From a checkpoint of a small mixture-of-experts model trained on Wikipedia: 4 picks a token, a softmax router.
Below are experts of layer 10 (counted from 0) of a mixture-of-experts language model. Rows are named router (the router's row for the expert), gate (a neuron's input weights, with its number), up (a neuron's input weights, with its number) and show model dimensions 288-335. Each number is 500 + 25 x the weight over its row's rms, rounded and kept within 0 to 999. Numbers have three digits each.
Before each expert's rows: a language model's description of what the expert responds to. This comes from a sample of Wikipedia text that the model never trained on.

# expert 9
It responds to: Measurement units
router:542484483531500532517467506510526475459543537481484480503514477490538513464489486484533498449497497486475503442467479493530443508495553510514515
gate0:472481535496483503462537497461475485529499509487498490502507500497496473482498512482469534468488507490499506468511480471467514481473502527480490
up0:538511441491528473502513529490482540512502521483512464478527502508482479533484490499493517552536505459479473511483466519514507503480477519512523
gate1:485513469514484500473473495503468540494468489438518539471496527480525482493505505533494468491532511532486440487493504492506511506529477489493502
up1:524531488527485508526528485501487493502505486539483456498495558480435509504489468493495518552497487459525503514493520479488477522556473489504510
gate2:504482496444487486498498491487466502491515486501530517501527500484508504474508486496496511438482501480525525470512507477471501524530558502482504
up2:501479492512501476491463482533499511512508500460510521489504559512456526479490477513496487515473509481515488476507495493513556492517502480486466
gate3:514528500496524475493496494472494479533534509473484465547493539516499509503462495502491474450483511537505439495476503475523527535494472471520496
up3:510476518499491513512503500502494517506512491540466471531492499524514471502482478498488483500513465526453489494464502508507504500448510494520517
gate4:525469495479515457499502511486528507493558501469553470483506483505498449499515511493528477517513493562531499463491478526505476551469487478539494
up4:471541516455502451495495467473519504455452506509491491535531485487494504530485466511513486502500508527487470522552470489473520492507554510493498
gate5:523493476504482492523506546492526476494494537476521482482510513494482498502507466483497523436497509475500499499499514522482495507514500493478518
up5:529503426522525523440468475495491490493517499519481515524481520543454510503477499499512515522492501442532492473471529490467511519473472486464506
gate6:504484510482506485566520558509475474490498501457463522497517498496507482466604496499487495486496506506536494489514481496486457493514520569514446
up6:528539532515486518578527506486511539455472531492513487483508520528525460525526475506456486466505485468506478483521474497467501490513463539527512
gate7:491518532533525463527481466527514528513521506505532532537490459471478464483493478514487506440500485527584485488474480512497524509521507459524470
up7:512532478509531513483475569519467464478524518539494466455495539516482526475515497554505484462483525511522533522524472510427474538520499520505481
gate8:496504491502517462488483534499480489453486487446478491501496505503489500487431463498486476458513565502513501490468486495490485512537501497506479
up8:484480460510478525524466461512511513501464481470477520488510552497487485525470464527542452488489533468517457488509476495504491465492497511537498
gate9:512518545492518588468468519494528488455522514502492516502525486460475500496489527504484447485475495490546555496535500521508470489564545437468527
up9:505511513484505514466485533515499522531561535465498548489490486475511492494497494501483490485502496487491527462548459530500524484452534460565496
gate10:459471524549503542544500467478557494518514528534532511527518475522524520493499508488478464481502515521497512491499484464524462514498497496535525
up10:497490519493474527514531516484523473505536496505474513471478518504511450515470473472522494541528521526479487512492529519447463481472488502491491
gate11:488521468499477481508547499501494502462525547469501488490491458478480528513509492429527495502499499478523471483484466472509443480496507498524523
up11:518494418444483495506513465495484500516504549495495487509510497472504490515514466502533464491492536464543500561509505461503480496515476487517481
gate12:510481487476508500499447482520507504487473532547456526480497492479482502510455504481470496509527491511525481453462419445533495509494496496500505
up12:542573538468518507481514460514496487531486508541449506473533525494482461464462472537510489497511493524514483492486520504502468495525482527445459
gate13:481507528532498476489462495523481469493497492518498496552503511507492474508473509479453484512515506532529465528512461528514492512443480519476526
up13:522520523503507510493476485464501507440507509487516518489500464486491491480503551479506484550512498489521519500511509526455467499512464549479554
gate14:485504483534477493530499468513515486495536509551493492537487479541548499502510513507495518488504517502533505473482500533480523518514487506490489
up14:484485505500519516513503541501502521502497511502494519473495507511483495522467494503485502478499441476461518499499502513472477480478492484505512
gate15:502484463513478562502488524511510478483485501493481517514513499462495475508492553522533457481511496532502503466470493488530481537495529499495514
up15:511539505498513470516524544469469488467503472539506496519501480529460508511539542512521509490503479500486501527520492512508482461508500461535548
gate16:528472532519448514527504501490489505449529512486504511498517514487488513508529496490506551507508513521545468491510530460549482527511493531508463
up16:522506479502500503554540525497503470523492495512486526512480486530496446475550505521507535482503498554477508495487505520490490475513451488515533
gate17:485448491515487478511472485531487545486508500501492535521480500505523471490504506478511552499498522507528516482491500495539533515528511521479456
up17:490506530499486461476513491447483529478477468541490478493466528528510528473469494506523522542541495511503491475504492512505506537515517515473480
gate18:472497482499497532477470477517494462489514538487494464503495454513541488544496490511497518455508501523514519503475482506536509510497530495467507
up18:532517508492535474547502474501471501553496549461500531505456504509538510520499520513473482535501526497504512484511462515475499484540514516457504
gate19:548510542463470539511505521500509498468502512508528527487494491521527515467526508504498504521510492513487462498480471479445535458522514482474558
up19:516516529492522499450504493525503553504471535541471487538482512508492500508503518507494496511484518486507539458542470501573472582509508472492451
gate20:509499538523488499498479503501510481443540479495461521475492487532519501491468501502505509502521523513522528507464451531558436513491483514469495
up20:499543517486486483470524537452510485500522516466529548489502429525489503482480486489545486501494482453534451529457487474507510524488519535530528
gate21:480462534470468505495483542493529531481462550511523524483518516464490524451509454497486534464489490504524486514513501485490504488502495511519486
up21:473527451477500487499496478484492485490489543498483519490498474506484518504500459515532566492467490498495516508476482511481492517474475539515523
gate22:485492499506494505522514507498537512534539521503482512549511513508499538493505486545500526524515557560463478485507500520494508499527475476492530
up22:516518456503500497513528480487501549538542463522481483465479532476507500500478507499492523535518524538534468475502502474499474506561502481527512
gate23:519479471525545468502538489512492519492529480470493542538493511492509549497499464501569464499514509489440506489476472498500514526493526501492511
up23:497478488477495474514522479510528497498492519495514468557507482504516515506508512503472510517488481491499543499482514516505471421510524481522544
gate24:515554502530497489508455528541485477488498462440497508484537484520496511487533476498544486473519527511491505474538467476495516526492550531453501
up24:478484505495517510533517525496490480499505516559482546511488484483488475498520471474479458453465528491506505500529551494463506473526497499505492
gate25:537509547507455497519504495489477517481498489498471452502501509521530508486534504528530500445507472483485519519508467457504470497506520547522511
up25:529517514497468486489448478461494522491432478517545511512504486458484496500537518517518447503529468434495496485531511494466501478490467471489491
gate26:462455471496501514502453517515502549472503535445453481494479450533451531469505528550470483473500438479501517495506461473475516511468540499504494
up26:517479508521539504500533478485488498487528527498507502543474503516516539465510487491537509518486498506500490494494457482523525462496478529500477
gate27:499459521482486457505483460536507505454509508504544486511524507518483464462530485490516502504514518536534512517488521492517533509490455536485502
up27:502477504523526493502463500482479514487453463509469501508477533514542501492502478506482492513473467467443497468504510469498557489491489523520462
gate28:496489523515503473490510499487464478509501458511511513563546534506464480525500496458490527476497524457476522476499529508472525511519501515487547
up28:541477507494503535499523438510498476540497502515525475470454476491531496493511467543498473500487497512476524501477480533480514423515494550500496
gate29:497475489525477496490474489471530502539478533499489461499515457460492487507522531471517525492509514478520484498486472462503493511554449508488479
up29:504434495462494468488492494484484493442518503545491507473522450490500472459502529544433516508490464507473488481481476479492511508501535500552457
gate30:515510494491494537547498505474485531497452450553504534505492533488481521510509515537539542507511483490511509499496520454497496495494523467465519
up30:481517493514499530519473548470500497474489484517479535492528497521482552475567485500472519468487530448451521487484487454506550483497530475457528
gate31:522520507511502535501520504475497476543484491475510496511524519494519510452453528508503506523506482491458486505493459526485475494508503560528478
up31:529523507477530564524549507515515475483490507500562490520507482538507522462494497497481504485527489485477476484503525561472496500498470532486448
gate32:538508465523500484448492517433459512454535513511499476528531501517514489490506447512532497471538570505483516482491511507558470565466431472518503
up32:522499523463455483508454514490513512530489448457510503488485501491510507454519539487472525537488470503521473541488525464499579509465478502505453
gate33:534519500513475497501507520499501530466469567468531495478529510475534516542501516527465534468541482508513496507503482504480516521494427480484464
up33:536492511495518549525535526489503517498548485490509497515547513517527499502494479487530504471496528492482500498504525497470568515513484476518508
gate34:503499463500478484556560484520491481498499491520480502488537509486510506474513465521506536517490504482507476498525439499490453496534487490505521
up34:443490522503523516445506525472525501488480522486524494514485524502504534501507532516519503473479523498488460493485507558437518512532507490497485
gate35:506496471519519480496468535475484525479542551465516460472478465485480512553540523483451508502521528507480496490561500469513502493493495512491521
up35:465475501468519538466469526496524515520503501494536470542527495470497485513486469533500529503488488489494500469467534526532504522463504496470504
gate36:470489516494545504521459486469490480478507508486499490528500496508530533486446509487529531514511463513502502511534487498480502453482497475495528
up36:484490508514483494546481506536448517517470537489516493439481480505448481502472550504467488486504580528531492494505444471468520500508541485515502
gate37:506463504528507497500509515517527497503516499488465473517522548484501493454519454521531479530497493489536517500457496542523525498490517518501500
up37:454513487503499459512518494462504506496484489486518493488524474548514515474519486538432509467525516477522480469464486547482520508522497517478481
gate38:506518507472520511508487523540440495457536475484480505487499498510537512480513509497532500482522495514482493489514480514528498514491494501442482
up38:523513520530492479529481517491509442521473491518502505531490498510482488479514558498492485493483478474497520467513526488486516543504489498467488
gate39:513483517536527527520516421485494494482494516506508460520525527511514506466497473498499498497493470532463516508512508489495486506541537528551542
up39:490436478456473503454459509518472495496476509511521479501468503512441524473508539522500521482512547487486472537491477498502518495506451453538497
gate40:479510491541467487506489487466462483504512519488513501509480497471478502466502506545480537492490506473455472502463486466512483483528479475529495
up40:514491566496478471530486515494528498490456500489509508511493445516460509507526490536513491468492536498527526510467477487522523519495511512529504
gate41:492494532546453502472489490466535494481454530463496540516473531502520504457453511539490486475533570464507507484479463477492473536491509546498532
up41:491508534496484513506535526442505505500526508528508515497502504503494470519500517479469494503503529515492498456495460457459502452492542449471524
gate42:497474478481502527489502489533517504491470526449522495512496471492483493442449512497500537486503499509493485471493443509516495504506522488505500
up42:531492492486498465474516474557505476511530512504506510464492514521505549480481469513487495532497540470546459494510472507516522459499510543465456
gate43:485530468496521467502513494528526485512504508491455479514534491513539504495500504502491498525524509515500487492496474501486516507536494505519518
up43:523504563507506461512478512473529481550537516508532511476497500476503505485476502477479527441465534525475476531470502451512531476535522504467537
gate44:479488461511464492487513537528511527466452501478546514514478479455482459494527524471479510495519484569496479488528451513514524485485523499509522
up44:524501500523503520487532481536526455508476500517483501433535510503493503511495468524480488489511549470503518559545496520515480504503505514524511
gate45:531497501566505493520513510524504501468498517492503537428493486521505517498534487471515526500487482501488480538494529480478501505562496536512512
up45:489528492535522453537469499563515484553504522498498484506520522471525483470528507538490496531478516470557494495472496499496502483456442445456494
gate46:468479498481516540519517526538525523497497484493498509513485494500513544469544433488492490462488465512482528503500469497488451508514514501508463
up46:470521566497462494527473536486496543496479495489540508484477557450536493507524496504476514494470533535454544476484493506504508520495501513531488
gate47:527484536536529485508469515472526483558488487499485452545482486482511504478534540475509509467498442506525478466542451505530489517547510503545496
up47:504451480524521497513537516508502504477480477439480460520460548472515533539501487518521508500506506457511544472498503501485478489481534507492531
gate48:517519458512504501495513440531499518508537493467511446486548498492502518515509519514529483502530516461542459471483471536486500466492463507509511
up48:508478514528485552543537497494483494505514498536517485488502545490476501513484524492462515498470468513482490533500514562522494505503491484519493
gate49:524510466510522527476520488468494499488481501513472541513526507492498515469422508476477505477504530496487508487498459463523505507505476540514543
up49:513509503534513489496527545534469510509511530500492466519540518478512523520482523484477476503522506556505497468463513469525475506542453482520518
gate50:476508490525560444534513533534501541445547491498490481526496520478519470465497460500517502481512514507455530538474528482501537528473514515488502
up50:433527517555508475521503515518492495524486500509511473482495497492488526517508425506487531507511497504502490516474454537450459545526501521512496
gate51:476463572506521496522500490555507484510513524494497493536492473508531510518468504504501579512519458518487495523513543518511473522466496477511510
up51:475532502484490522511493501502484507506508496491504520528494529492503496512465457525485489495458430558464520493504494496533474501507491556478477
gate52:524532495471487493468498467494502520496499499491530502563492512520490489527507526495484490513500531494500507493495532521535517505513521531508471
up52:474505477490553475531460506506494517495463503521514516534526520538512515510500515540476533452503524494506499514485507540523518485463529483473484
gate53:481519490494535521477483512505472520502513526504479514536536456557525479466501455507517491494529488515482490517490485504506527542498475503523518
up53:490497527470495484449489523502507515476476446489500525514478502504482471482474516523496533492501490503487502456522551489473516478492492468521481
gate54:533458513540504527532538515517467515529522503504486472453517472516536506487513477512474488491495514494526475470495507507532525508487544508516488
up54:498489529521481467492536495522495488527449488561450514534493486528515464496507510498491508491503499508518498510507502443510528504506480500508465
gate55:522495498502541533499499515477505490501511510506490494478518531515521458519476491467498505474519502483513485469499496510493484525510457519486475
up55:537520541491508526510500520493483499470465479496496510490516467524500502492506483515484546528499436478519508544513507535449518485517508523524490
gate56:525509532485504500520481473442502474520515500508528520471506466560491527522524508506480495456525509495476493463478526492445483492504534472493467
up56:481513504518502475496522493521473484515526532468531537493492541513530508531502501529524438508505538567500510483490501497512512518506468456514483
gate57:442482529495494458498521527470540429508497488515496498495454501528494534497511468522535497527515488500543496520539502503485516508487517501503500
up57:472523483562521439508536528470490482474504525522531535487505466466538490525468493503517479467510514494477506495478480502505497505487515511457487
gate58:507497515529468546487554501515564493475492518472457550514520510513521512504500493482448467504521481472484491493507491501533461512504517495477517
up58:525481520521458504501468489500520495535474533534509495489447505491537494489480509522496518499517526484476477460494519509485510527507519481510506
gate59:507498502484497473471498512571568529482556511513497520464507504481533483512539490484521480504504523529484487472475506492519491539502467490467507
up59:471485470502450495493485486423485515544474473507513506501480481495523541498446532522478540523456512525524481448499441499572497480526534463494522
gate60:490477517530504534507501460455562487488491467527528513475521498529521549506476509505484523504480493501512524515534487509551509481523488510488517
up60:497493500473502483477518484493519517520502494508505493503498511502497498521466495529477483544539477509518498471465439519516507491517464483464496
gate61:492501487481483524537508509580511462492492498511503494554525513509499472537504456503502526451494521501523480498486479496520531528521479543477534
up61:502493502458489492486506508533495499495505534476519491470497540485527522508493506490484492495503554436470464508488534506540496524466513521523519
gate62:548461554513505532511501494488519504511488486495473540500522484508496504498506484520505493501502537454519546525481545513498445482482485487473451
up62:495542504487464514507448504513537536470477519527486496489490521473485525503566490540523538524481501517486440517478463506481507505507513500514532
gate63:485534479492508491515478484494547506540503534481513484515507502493517541521479499559519496450527525494530496542434497536459494502473486485473485
up63:483557489510491511457497491481468458475486514472467463471519502504464494510519502485477466560493454515533493466513461516527500534505527484490531

# expert 36
It responds to: Dashes and number punctuation
router:517466512518536525466510441531498439497501502447488528480494462508496489505507523487492516506493483492480520501501507482545499498482523477480496
gate0:520461464507501484526477509500529507513517511480532532515512514501524518517494543514504486460525539521519505486461487503528505555531497537499519
up0:522542449537491487492500517509486518472450468491508507547490489514494528535499488502509479536504474506516468512551507501498488489532488512468515
gate1:487487519550533518459461440542486517507497493483483516528489490505494473525524481431490547465516469524489485501524494503502544535490528509493527
up1:476510505515493465526463517475474513468475474534498480473462508542490479511518485473528516455531527474456494490487455585530503497522514494493471
gate2:503521549465477513500494469523510493468530543450467550527478506514556531500515486515513531532512494521477503470471497533491521494526515497537526
up2:519485517544499518486537521519478523488511501493453523522516456528489517491510534463483448536516505507464519550496501503504494475501521510509502
gate3:496475480456499512493513484505461514548552532473524523496530467512529503515513539476503517452470497534519517505507518481485473510481501480504515
up3:490522496481478519431521453502518512533475469541509521491507513534526540484519518518477564510512467466502495506546539485504485477533499496499504
gate4:525509477543500515484517442505459481473467524516509501527488510527497445536533542481463494475536469510490474507473529518476473465501510520478500
up4:502472544512517499461456506487501503484511503532519457518509545479511490487452474496487537497486482475504488492539534495487511572525508483492480
gate5:505547490489525482487537497471491481478473478497483469499525497501500516532506518526512459500497518455507518535535515468532457495520554492510452
up5:511484504488511462495480508488511492479486520448488492464508467534503491521499529462497513499493452531466471478490476494529509517532483497528488
gate6:572518472497526496461514488479532512458474534482537527460485495531509478489486511491493524485506534519458517515487498473516499481499474502484466
up6:508514493516513494506518529495525495489484503455476444517492499493518518486484549502507569505545499473532538534474489536510490501504501500495470
gate7:494477498528509478454520474549502480477502473472500490477483490480556541475473505489549556497509490485464517496501488522521500550527504479514503
up7:512480461502502498513533504495529492479514494451520504480460500518495526524530528521501495557503491482479524443494549515456526475492472482520480
gate8:528493488496543510509467486523480495504513516520514521500530511508493485507496502526498486449506476520504500473489458504500474509528489477485512
up8:466502521528506501446518500508530490499481495491546495508493517485510485492531511465450488522488517521483522484514530443535535507513523498479509
gate9:503467476535509502509520482518506490496477481483491500498488500508446524508505524495513480499501532522579501509505500521470469488527466392509502
up9:536531488516502521498504463526483528522472520493525480512484492464485501490478524514488499499533492477496519481522538493486515516529489527520525
gate10:519534483502466540505503517514479509486519505456459524490490484516501477507461545478528492490520514472502507479531487499508463542499570502508457
up10:537556501523531492524482494510492519473500457502449549529493523475488509537480502460463540520489504504501501482519525470483527531514503480543481
gate11:536533510558521521493475505511485534500503457521454471515483471472516496483461500450524486508507516517464519459492524501496528518512502461530485
up11:482503469493487495511505478523516515506430511518443493502473548493515494506535465505527517556527502519460531509495555495519520500474489492510505
gate12:510469502438526536516527545552554475525481503475514552496472507466499522481518495496509490444516517465488481493529474492506453515483525528467513
up12:494476514448519554514527486527458496486504512499528477528442504521535519499497487507489459439515496466502573449539488482463523507534507537530517
gate13:505510495521510478482493515478496509488529485494487497496507459511499522533542537493532468493532526508456464500448472464507532510505508492484488
up13:526531477516482464498549498494475517491537468495469517490511501493506501518540511470413506466529463502502498483520525518520492495489489555463499
gate14:501511523445503500509517522544505456512582515483462504538514494499522504479549482545489530493530479509466522525481492493488508445508480521472478
up14:518493451516490498529458514522478484518489518511531496488527506465501486500518473554490467515518505502508479509536503518496497551500487496499499
gate15:526468537469501526462496515498471510488472481489469478501513507523492553505458464474477472472498516505486466520498499497546493564503506521487475
up15:516517505533549493550529522495525466511536505495527491490482525498543515539509438513531534528481500470487489498480489519478502543507509501513486
gate16:484539499503443527498533505497476504454474514489543499520512500528481492504525449499468471507502494540517493483528445537469425502516500496453519
up16:465540461468540439536479501475539516551520470536509457467504500488504534470503445494501486478483487470475499494469482509460468497494487476512510
gate17:506502494475506531511490493501474507453478514490540495496487519511494479498500488469507487559517476489501493474522524536494473516484532492513483
up17:477534494495492497458522462481495500493532488500492462542508507506446521500495508503522496545496497477492508509513467499513524528487546483506540
gate18:509477465470465507519488520473529471480478524559484489466485483508461539517475500468490498508512486526486544458497471487499478476494493515503506
up18:493468513488506486494466471491494475469515502527484504513503544510474511506501530487460527503517530538504515528433523508484511498473501449491504
gate19:503514462508544492513503448520503544531513497454489505457484497482533493488491481481522550516474518506583508471508442443480493524487496475523535
up19:538495500445529498529518496507498470548468469467525495507526498491502481512518496516518464499482514501524498543525515503467511540476497490515519
gate20:526526506466478516526495485498533517493545484478497465506492462488520519504430548515490537548524547502477537457452502525513439492484566498482472
up20:497474517484520498474504502545508517504491502548515502529495455499533478498488507537492528489507472481508539503474503516511505517518504476536513
gate21:509518478472515471514524510508487501526478508511483534464529491507478499453488488465538497541523539498476479526485518539477476531458494480502515
up21:476539482478524490519505540472471493503519451553468467517494568474490533528477465490496495541475456533513493515512498498491498473486529466486507
gate22:497435526508539479500521501486526510511498529504524458480522495499517540492498503509491489538547519497485508487465480483478479533471497527554496
up22:493514486518497460495502479496471518505518496432500493513491528490492510458474506487480559534514469553487481511469522447485479487500499538520485
gate23:483486502521504518525546493514495506468524492490516512525526418521537520493544518509511474484517517473497497480520524522443435521512495493477498
up23:483520513476486492498482524496513509443461510515505491527494536491474470474522506466491506463524480520487484486474481478492503519494487520506493
gate24:501524503472523518492480499502476496498484518502563488533526484527490478493522524499531550473495477481509502505489538500478517521532493508506473
up24:518486525484491487506519486491521491512514530507488516502501515487499470469500532446488487495500483515501516530505472535523478490495508513496484
gate25:505514540503497481492512522527477480482529490468544479517491525509516470571511478507476472503509522472470491482557480497492487529493485435523530
up25:527454509462501488478489504540484461487523459533464492511506504523500512502506505525462461514509506484484501508498557445512486494430471552506480
gate26:463491497560500535520540483465477521504554472502501443490518477476534525522513460525524489540516503527486439527526517531470488529484514500489516
up26:501529465485495491529486488510482492536506497473488518523457511511497481459491487505480472499501486544516494478475528482528518525519521517477500
gate27:534486523524511521469483510492496471501507564482503505539482547520432484496523521454488495500503472521484498488492493499493497500453537490523482
up27:511481471497508504472505444503471515528484488510482514513511473479485506455511487479460510536519509486473453507508470501473531536511514520477496
gate28:492482484485536503486500492524507470438506491502507483469527474490485492504498503474515475496509511498531460464495491479471490506539511502481502
up28:520485501508488525501474515514511474491519541489485539480505457525487492466485499525505509505503457503494473477478496516554536473512494530506507
gate29:514526501502525516508528526520539489516500505517458480516517522499476469463557473491501509485492519477481489484481480489457531511475527533481516
up29:497488469493497479479525522460478504497518489481529479511496559499527470463477519490504516502515498494523498517483475487494526480488523513524497
gate30:496499487490529482503493470480503498564497506468460520487487501479508485490522459476493492542480491463550520506436491485501492528479533544516510
up30:470473500536488488458519481501491445525474470543497492497505527513476463519529518470484496505503490491515510470480507488520475471490512502531454
gate31:505505489462472463481467493519501544474519536507490498517517504480501512490489521491499555468526465469473508486468478517520460543494527542468523
up31:556492507464533473517505517501516468452500451461496499491466501475485489504521501500494441485506518482507512518531526492466491522481530477459466
gate32:518509519477526469544481429492504499489507508488485497504509461519517518499566478487519563511530516483462505498519486510498492490527503438469478
up32:491545476514503538519520504538501528493548486541442500464502502492489521483473510511487521503489474473535504470524498522494543511475493477550502
gate33:503500517498530536484519486529501474498509452501525467503520502547534509559485527507500456509519459522469462470485516465494508494535524507465497
up33:491502493496550509455504507531511503473513497495526487508487544452468531492535507530472450514485507487416468466460459532532528499525515502443492
gate34:505508539468517451473443464475513485464551470463520517479490481492486480488497483499527494523540467497547489480490486515497485498505534487467541
up34:500457490517495481494487510529493498529498492504512472483467467520489453485476480493473497470522429474538483471459501489487501506510473472570510
gate35:534500491496478521489493470484524538481529492514505541498551483527495491473481517470549513470526506492462477572499491505502467545504474499488516
up35:492498534492527493522440460559490516499520472486552494543485536502513506500510540542494495477497558535523509487494504485543555519489463503530518
gate36:497501466502504511509507467517507511475523520465496526485533528489489514481516535491439497516489521531497468529518548517527456514504507496493512
up36:516518499510505535496495510517503534472520495535474459539548453488492523475468504530534537512532452467503455499470523539474546499479435496521528
gate37:524499499477475451461538536479533480516503539512457475494498516529482470525519514513476509491527491527517471536485491504530487469464522494508486
up37:542500530488505479488477512462509479528526522499474524467529467467505511445518541476488474551511502504473502468455501539475468488538537489551546
gate38:537467486481523474455534449534512486491496489477516508515521512496515499506526474479460518467526528513510529514518485525483478489461519539508510
up38:462434550485500529459490458531542484522462505509500531504490494481481472539477526528516507494506489510500496499554461469494479499517464568499515
gate39:507503527525533483460522484481496528442509433492492479473499542479501549494483547490490506475549473525537478480476496500514509512485493535509503
up39:460482530526487488493501457519531465531465488487523552485531511511518518505558536517502494517496500510488518503522511491521474498528456512490490
gate40:481509507494533504483509487463490492501494494534457514505504492503510486524481477530501479474502517506501528474512504496534504421500479519449521
up40:498494538523459494513461482451490478511492468500518542531454472502492500509428462488501526486524472463546534487494510491487464507516499501503479
gate41:542502526497500522477512477480510464485521493487481476495482517497516497498523503493519528462507528497492529496500554482467488520524497488546453
up41:489474564481502519480504498473481429498460521515466484534501533534570532499522499542484522493520449491464493516496535515495495527484567521457476
gate42:476491511484484486505514536482540529449479467527505493475442481522534472470471479518498498500526474490434514507495508480499481508474479533489479
up42:477469437489501487483512500504497491478514489526513499517476488504500517497484505501479522479498466493497516506531509499512547514472528508488523
gate43:512481525510484515455476528536526525488509516550488473493515438495498479480435491523513505482484477440516486503504508507520530529541490517511525
up43:508526472502457529516542513548499519485502458572500487486517512530532542453443473482528488517503508510540539497512495476457540501497448491492496
gate44:475477490505552518514474464510485487501507500519529547479540457532495524511472503508501487545482512467504493442527476526478489522507540496499529
up44:534500505510509531460473491475522503489495566475473536518493519489485507532485518523479522513500491533506514492558545516518525508465500499489496
gate45:512443516520502510465507453517477499447515527461509547530463518483509477495502506482511490526520530521505519508478445499514509503512509509505539
up45:490487474529485488522478487482520474444504528476557511519498526495497466498485531480521456480522528526507455470456501519497512498501492504503488
gate46:507507474487536505538527534524461520531517499490503463512500470522536500480509509480518503482471506495508526505447492458485512498461495501462499
up46:527489529514506523487506468511473491500489475525455509480501532518487522500499510535508522531476523476529527511559544512527515525526430456481463
gate47:490531455511512514483534459535455497473499480492491489507462470519487497539502473476528522483494485528514503514506519503481461510561471488505503
up47:472452481516526514504498526524509517510454474491505524455466512512522486534511486475499495481515532489495548486495525480495529540509530565499568
gate48:504465524492512544478500510508491481511490479507502515572501484534498514497507534500491508538504510556483559465472556480479492544547509504497509
up48:495484499507485483478498513475523520510502518489464509512527507510511465481486526505526524479523477507495459518475459503510488458504497483491495
gate49:463498512471492486538514493469461537492498472506458552479489477519487482462517492518441486485497469508493509476465525515530498513491480435465457
up49:522521521472467489515476511465521489529457511518505499475518480517485513511520511468463500491483494472577488478526468448517521491551497488504457
gate50:526495503542518524528485492515504500487508522478505508443484474500528499524494511526487514488470500479485511489483482515477502505473464497516505
up50:518494479525511490530505486495492502506505471533472513524452477517492453506506484547501509501476531504504489506555489537483496469492517501524492
gate51:465522478497566490499531492463500531495541507554485486469497492515486506521497516523477500522501507499506480527517529443481512519521473467471464
up51:482530489523452470494483516532503563518536491513469517482505499554479494517547513489535488492500502472523495514519502500525519490431511481533481
gate52:524518478534487514482560530501495512499452458448483488503520481491496458500440476543534492520520464525493492492506522518535529513498508504524470
up52:508502471471512444489482486439544520511457439489491504492521548461474459470514486466466496548519507518490506496484484527479527509481499468474469
gate53:495517475538545538482500469465562500517474528512510521514474548522491530515494491470480510502494471487458548519513468478511476482507498440484495
up53:516470507501523535480493482464456475501530484551512472458495525498499528475502504478521486511503506468463502486475503474540507526512461553510525
gate54:507503493462552519449519495506495471552561457496480513493496528523542479543512492513505457506496500485504516502498476466473527475497497508491454
up54:518488557497488453435500522488515480508490503516529502495516488514468516486527500521525517494485503495481491522491482515479530474474511481501534
gate55:503490463514481535502505508493495502523503505472491519520523469497484476483479459495533518471507490497543481512488515508504464514475511514481539
up55:511508510492457510484519505506521509487490499488453536518536512501501472498548498511492514495507482490528493501479483482504513537494502507517507
gate56:481567482478518499498492491520525501541554499497494520483437508499530497521461501501495507464542483460510488493507532515455474515507509488470477
up56:468526484462519526513497493531513470558513511566515502448492512519495529524498475499536453511529551491483530498503506525489535519502470510539565
gate57:546550486503468497481500510501509521496515518511508476530488504482507492484480540531488543531502531546514523509495456461486483533452530475502534
up57:456491407472508492454520521486483547499492532506530502505522487475450479477472487490504509500557493516510496460483487540484472495495488530447552
gate58:506534511519468468508448485508459485481440507491461514536482527506476486479505509492491521490517496506489478487526480494487499505512511493466509
up58:522475504502499461531519513503533505554501465472512475502535514516499511444475495468520525470499491538500481507471482560523507511450527524509541
gate59:450506457508499480558505442498504480471460475490544467487510480532502529478473470487489493493507455516517468512498491500516534535518485521527508
up59:516506473520482537554480497507472472440524472473499492502494491473452561528485499494509487516515504515508470493494519502499484506476532491481492
gate60:526488505483501496506474463501533498459471476451513477506517493522532494510501500504492473520499525513504489523495496489481506476473472491506499
up60:534441521497497504494500518519538504505548543496516468510498483505517484496547475493491487467477560523472504496477467452502494488516461468519539
gate61:505469517507488524507488466507494495496488503444510515505535458536527492512489496477501540513524501549497513447520487529490524497465511565485506
up61:537506500487451515465479502491525484517512491505528501460497466535502470522492532502496533486468535540482455465461505498495485530489492494501488
gate62:506490466488471484473510488482482502455489467437523510526484496520520516481474553475520485475484430488474497514484469498482477562484490469523465
up62:478505491483541534480548466482511507541534516475474499480538516467503508459491448519490511513474499449467505504525482509494525500493502487514528
gate63:460492510524532490520508469497458543494494494486471496507494514511502514487482507545511503485477515465497528493505468492528504489460529501520461
up63:460459484506512443495578516461516474566517505467491537496527466538495495480495518486536527485499509514488496518501472495489521513487478516501482